Weights of a small mixture-of-experts language model, trained from scratch on English Wikipedia: 32 experts in each of 16 layers, 1 pick a token.
Below are experts of layer 11 (counted from 0) of a mixture-of-experts language model. Rows are named gate (a neuron's input weights, with its number), up (a neuron's input weights, with its number) and show model dimensions 0-95. Each number is 128 + 32 x the weight over its row's rms, rounded and kept within 0 to 255. Numbers have three digits each.
Before each expert's rows: a language model's description of what the expert responds to. This comes from a sample of Wikipedia text that the model never trained on.

# expert 0
What it handles: Middle pieces of split Latinate words after prefixes like re-, con-, ex-, such as ig in religious, stit, icip, ad in undergraduate.
gate3:102160103110106129145132173149134227164101091132168151084134118095127119132046090126132118143072131204128141158120152141118084168140176121125101142126102116104118088200146141137114165130113143066092154139101091144125196056146069167097136146110109182113153170134092153118166095131146113115
up3:161131123156132135155119096133076055145098111129154097157148077149081143139162107111147075193117155133146096146158123187134141159128098185053132108120138117170143138135123144151131101144117133155030103129127115155125069115149114121091117118123080166124191202140166091151172152066148138184
gate4:120056140101110175180171130182067151151159122161140192131143072161135121124081189094098108136169158142104108101123147190152167117066172112127121120136138139110121140142138147101178128102097121119144144088158087104194160165170133081141165192092204142147160129124144111139117083160140136142
up4:155119085086171202191158117170108112119156123167150174168195115104172121128118132124127152106141158145071169154110118132116156148126132096144107109158116131127108171160155063145125082126181182068105149113112194124108082145079086115092151134130152124084069091096076096159118145132077116162
gate5:108178124087132110153170165122074116133113115153114071133021089140165075113133111128067185069107124127143126157159094131164099087158133125137068138117162094087146100110177124116099103151139145097178156110116140115154145135120123156138106135150111161067135164095101130067153057173140134073
up5:129177063112168136106136152137114082127174117123116155056178130142143126116073112077107187116089124129156120134153156059185107071094120148074076150157131161129081119118131059128101150183113142141157072127170157092098137118146094101129082154097107194133089112130105113173098124140125088158
gate6:151108166078121174060138183151110118131118114093133129108172161143145152100116127103110160092160135154102172146141147140079123136122128166136067093092148064093093169099189140168120116143150173130115092159124127120077101129119119152086174113122143132143166051118155162222146104067072125169
up6:109102184051116197056124123113164120173074075084120095114139084093100158154124089178093121125158085116139160115101147183117056111133141143126077074101123155119153130153168165194136107128136075126081125146151147157118081142125123135104143105116121134161122106117134150194132101061104139113
gate7:150156087115125183116107127133122127142117071179132146118069097168115089142105123113153123144142089087097171161150150165125127107149153103181133142141146092147166114087105168218104095083184104114129128165092122185208118089115125073166135153132078156144107075160098079129157114117089077094
up7:126122155143109149146142109121141117136107058178152118121053115131141126185132122144113107110101117133132157129189164146122173110146151103108121117149207055135171157105131160174116126097189088190109117170127116202171184114142182092137117178168085144134129122148151080115185100107109098181
gate8:154132150141061127130158171151171114170143156085188136178123116094156083103167120127121086126113187165094137104118125111080139138103186120158068131106161217103128127159145141065111175141095091158162114134146222109122138157136158117073160125154162160101079102141133160114141110137147126175
up8:121123097187111140156078156103121151171116120174101045109119107125114188151137149136136127170140121128155113131123101203128158199143148157119118119171169166092163153144142149108169122115179086155136122158094148104130188089125172087096091170117084139158142152155104092092137101130220094181
gate9:129153059088163110167123145176066105109087122168188156120109122117139187165125119139096102134091113103102115140085121161201156139118096094143126098182175144119117072084159100103116136107107152139112109151133107128194087115062057131101148080138147154114106109139106105092179080151111106187
up9:157131122137184121109127091125117092121125062061152129100180134123068131097152096078061137113077163164131161109110142144142078129099077116153093190133109122116105111140123136098140046139096140162099197105183114091166125147117117130099121091146122135095101150176152071207159150118138101158
gate10:146109140162112146106126146111123152164148120120129117155148104121161163159111123079142130106180118203140141115133155128108121120121147178123136116155184171163137117134117120166088097129170166163125165123121044161088073141077120115141101225145204131142097158165110134091140236133090090159
up10:109096119197118113142126114142088160099114132107177140160115037058144096087180094123163139142112113095095130168078117139138112166121145167073105089111173095161111118155136138134097132123111164174153071130142122090114066127147162142123096159137104143143139039152057126109127172131171072113
gate11:161089101102074162149164099077106135179172094138062145142100149116087132098137127172133115175138098118149144147064181067161157110150156108148115133166189151167136168077079141130187136113086112176158116105067120104131104123102112131106182156189134117117142085115164112087109094110125183129
up11:144114123173119133143092128122136147096179120122163089093179124094146188103120122139134147129118178169130136165175044149123134162152117145054111139067120118141091141168193076092092154098140082102099145080173104146142128170160144113113111120068090189180081151172111098124157125143140078105
gate12:152106119084162115119116180152109141144078072106155155163131071165128133161107125106148127157144189148160140107164152111148178090133105113177116110144073067155147077154076098147139135149119080147154083151066087155139119066062185165106134134152160150128119156135108118098140166111126221119
up12:199154147134111115144161081097137095164050119134147121178125129163095123141143146068135137140137135121074093111117096120133090136112167112124103080139153129063143178171167141180129096192132142201107164125103156146186127047134130177155155127175113086162128122154131134063136173121135164112

# expert 14
What it handles: Second pieces right after a first letter or syllable in names and words, like ert, av, ess, od, ic (Hertfordshire, Havant, bodies, licenses).
gate3:157138192134120146111159109114154125058160129160149066135140099065126128169135187115137182064155133084133174118118109114156132124102142119173161120135113114118101126147150117159064056181090106071152135140120146177135130052174158061104127095139148075126114131129077112102161134154134182108
up3:129117145162151163126136107120123120167182159113128144131131123138101159177063152110164153158102107194155118240104098175097076160146160106142100159185135060134092143138142093100150119155174133099115135168099134162149128159161127088171167050167097169143158112112167122111112159136141082154
gate4:133192141156112112064114145154146159126096097183157188190133101105134133076153165094135156074147116135089085127114155110122140107135207107165174175110135079163131147175163216089097116078117086118128110111130094148082087134154098127070166174139123120140136137120151119156092093120164107148
up4:175128146132164097131153200059160102152112070093121131135110092108147092092109077224103112112116116128114092145174098177086145087159132180098119164159130147126124086163131120117093128160121148130073148137119110079129098131158137144089101097126229143149125125148129116148125071190138148171
gate5:142107100134131139145113150137139083072130148153114133105117084100030170081094108160124144149077206156097140168120113065146121162101089098196124097119157079141118091109165125101052166082114106086100147102137117127113175164112126097120152131081089127114183102084139126087156100149169127113
up5:036168146143074147162179062134095179145101152096127116061139071144103072111098142174127119103162127108132190102081149122111101147144130121105124118118093136143100117145093089131127167166151116154186121109095156156186116076165187141135133133115160076099154124120143169112196146092099125146
gate6:144158100149126126136047124131129115160176155127187163150098110086098115102109184125116203078158099116075100147091108114150047160056117154151137149145110092143123106142108105187083095133133117147117120084141121173164186122144078102138133174136091128137193086092103113160110179119157136138
up6:150139132166137118126103139108141104111164083109092111177152121168085125153131130159063124142098120144107118182144132155168198151157136148177160098152137134105192120126114116171106087135170108069111208120187105148121157064116141088106133164107136114149153120166096041127123168165208106151
gate7:110160169124154118112119137103134099090103116136094140120106165150112103080066101106155091127087174146112145152146132071151118112140113037111128130145164083093118101117176066104126136117096155154111096117110056111057108068200131113176151145146143142088195125170153191137106160118108172151
up7:168116128113208145136104165064091192158147124155149060162168136121157100151169134112137145086142110098130114074162128146128138124122110179136123107056089106127176137124062144147167133089120108199158186130115142134132125162133111147113169158082154070196138192137133101116135148133089086129
gate8:114066065085058121160103132186084163144151132163156080144119145099055189083196100102115125135136133137111167090095186137177080164132116138156114120154124088103180108149102110157115092073160139157188129096151103147096141107094066128121112113164101135144093132149135160137092135096146123133
up8:091138133119095098159159138155153164166101133146100080127117142150171136112148136103116140146078092153163084151031150172137174133156109159103110124148095156137132144156145152122095154103119199114151096193117097086124133092113127137092090094097085135129038174124117186141177074147053134116
gate9:179113151127099129157095140129166152046074084188102088130144109097149120094135105105133222115151159132063135211129167133095129089160158113134079147117128183108156095110182122104157108196128114102135076162085080086114104112151099114130147147137131146113168102107144082135142136104114105101
up9:138137116162157131136092188087116121139192080107117124113121079113118108091086078164061141170184091149121177096135169123155101120153037112091093072087170157125150151119160126112071120114151125117153189125119096134119096127129078126120125153162147152077095154182118108191143152132102151174
gate10:186079185087082124082156132129116128155164159101134120183135109091171188182100142124110140120124089088140178122113141124085140114078138167119107173087115148129114124123112183149120078105121110093166078119182185113140188123130112078116099155114085092104128088121127138136142133143165236121
up10:220197180114096137135148144097122155144118126150114088138144155093135188181144123164117175122167099111201109160055097136083200178127176151147126117128143166140136100123146164088162120089152099142109126104102112099116165106140121145124115077103096130164180165075149114149125115064154136115
gate11:168159082099139143107064170136127165121093143175134072142138184122121094150113100134107197052081074078087103091121165130184083093123143162118177175129153077106126148097127154131105119171135151168145131172143170147139150117105103153139100159132135051155118098175100102121175132145101160136
up11:140104132095065171167159132095149128153116136135163174137128153149185118095119140123129123132166146085128191117108120112034170075114153175117164132066048112167133145167150139178084117162081058146133110116150175187145173145121126094125147089148145162083098115153107103123144159142127084118
gate12:141133164159149063136160190126143136146100151180144157138134124066187176116149172108116125159139151103087070127166103141103156142120150125170108132100113127116213130165190163116117140180170110101141135082093063158088100125198118122089129165107138078071162161147113097122173122136128129086
up12:134091103147096132114135143154136127111157190172145109119192159125144097149147098099130098122130085138108160100083107105086189150081142077107098124100151195147143184124157128158121128202167085133215185131130083130080119111132097135097180147137150091172159136150154128128124108182053099114

# expert 30
What it handles: Periods, colons, semicolons and == heading closers ending sentences or lines, often before a line break or The, He, It.
gate3:075102159089084100176147100083116127153110162143118121141191195143157129121120105164108145087192112115068146096114131143141108093089166059153065065124175110133150061092135149148120112111149139126139114069147154193150150127152140099141113168174101132146076157118130122077155166144134085163
up3:147157090144179126110077134155142152130105140087101140123151115144142103158092108119172144121144127064088082131133086158150155150175125072099190065121089136142074111094123190140174097079088129045127124108103158116161136174129137170156088116115132107101188152150189110185124163085125168139
gate4:134123087127128083059107162143088142163124137111110145137159126131128186103145129124134108063079121119200127160080109148123170130168135142103150210122093121195116127124090165130106161205095167097126100128115140214088129083134126139118144109111086178156112114126103094093166109152064094087
up4:104052176115146119188196164099141133108085123127097076106124100127176166090132112128094084117121117076132140153136130147167099113127146138114186138080113104115086164107148134137181151124104135082071071158118175173088098122169138113099194105137088144124125157149128059130178157124102181088
gate5:093141117167139127161148150137135118136103146201123065139119177176121169097100121165076114105114135144138125189135160080088151071146066168170069163156069153080114103163154114111141108094101177132128125148101137108108149124137139121078107052175150114123125102103086120105133111083109097212
up5:118179108128126175056048098122142158117123110092060126115113109142130119129165143116186089170157141175143143127126075158177114159090155170103106082117128112166096090190149101139129142088192096124139058072127189126157121154140092113192155150140129142102108123118106123123071093141133168137
gate6:186135125129168121138124115120142127130059102118189129074115079128164135151133131116108139152125111099180107113058123129165118126123178092092103146146161142170098181182149157134047125132103115178110142097144146066192161140157093121183075117166072167136133097154125125098112103119071193145
up6:079181143144102155152159168129124166149167137112106128162149114103064082089137166159104108163149176147094148186191167113164115074114136143194156137113134116096136105046053111130175138103175122110115134190126071140106110109112152139074152151129165111141097181069138130123144168132134109140
gate7:072115134132118137082176133138148155161158123105179121079112137087146132095157137086155141073168090111142121123152079135153060102161123102085124128121137125150160116168147095181125161161135110120156097045154093153170201201120137167162077118066093154153123147065125156162140125132184141144
up7:176147121163125160161108146086118161116177112171070107131088092223124137160093121161072147188068111156095104099066140191098160089082142123149117094147128118119107103098098149103125132057150143152127146160118151135113080129126162155157169149103144073080176140170169094115101134110141127135
gate8:135113142134112140136163123206122117150093159113174093117101143171140143137079154150113116142154135113147119064115040087134111157170082118126098108108125140138181097147100195100117157132156175145138124189122072111086108140087081078100129102162108091154152152143173130151038174166091097133
up8:088119191148130113146159083116129117099100099138131101145113136152089158096086063138125166161088129109138132095194113069062185127173082196080146140141138105148166146130138164111136127149157208169050090156134152126138163143082092115132162142164103179102143161123134158119092171113133161121
gate9:060144099128110100142151104101132121090079112142112071110129081212116149129147136056105147110165173078164175150185142116140138085182085083114185077125126176127117187145079157161169135154163138098099099074136098094124142115085164087133143134133100160080113109151141153152149140096137151139
up9:145107172147105119108099136129135128134090110183130142170082148161160137133122105105133143118145086110191157148116094075109176103155098104198069097103072080130119163116142129084059164104138129184144106158063122035173161119127109130163129124140116124099145144078079122077118147123108076082
gate10:182117117176171178161110143108120134130145081103147105124122167115084122144141136111090084085134090169157132132126163104103144064196066135187160101128182114140160154135153143065119145178115173048101122114137144108072082166103124138122146146166064060136124123071141145156125107101143103139
up10:100130122053118146111137182132150145141072184142111154150115109137169160079121145152146159132128113099131137131177089166136091199085210104094109204075080135152099164171119191161097096087157080165160113106158117175150161084121134142128170095124161154156134153130113124099113163161110134120
gate11:076159129125089054180125101084090111109097153160116157120124099157137081077089089167099108121107108088113159133112165048111146152113117187158113222140145116151087129115108139104209124140145151108146135145140117124119139122140080111163116166194112132135075191112134152142181149128139163087
up11:113109102092103160168154133109125165182152079078154187148139123112074187113079201147159129117176166131163148122098112116084149092110120128168124116094170166130143122090106118201146065146071140127127086104135134182149111147089141193173099104053136096136152144109129136144118158084120104105
gate12:146139148119152110146155145137173132048125083116105097129178094103106175143125085106101120168110116151162168173113104124183190147118156104162123137109129144111119142119082095129058181069094164161111086119129170092185132126130124069163194181119161105138191118151121105159072136175163146127
up12:140154158143162069143093125139128126090154086096086112168165087092114175160154109128147138117127104150132167160105117119135203113152152094168083137108133136150120120150092075105039125078096167176153100121112163106135111139092092154166190182105131079076169149137126140174067182164155152126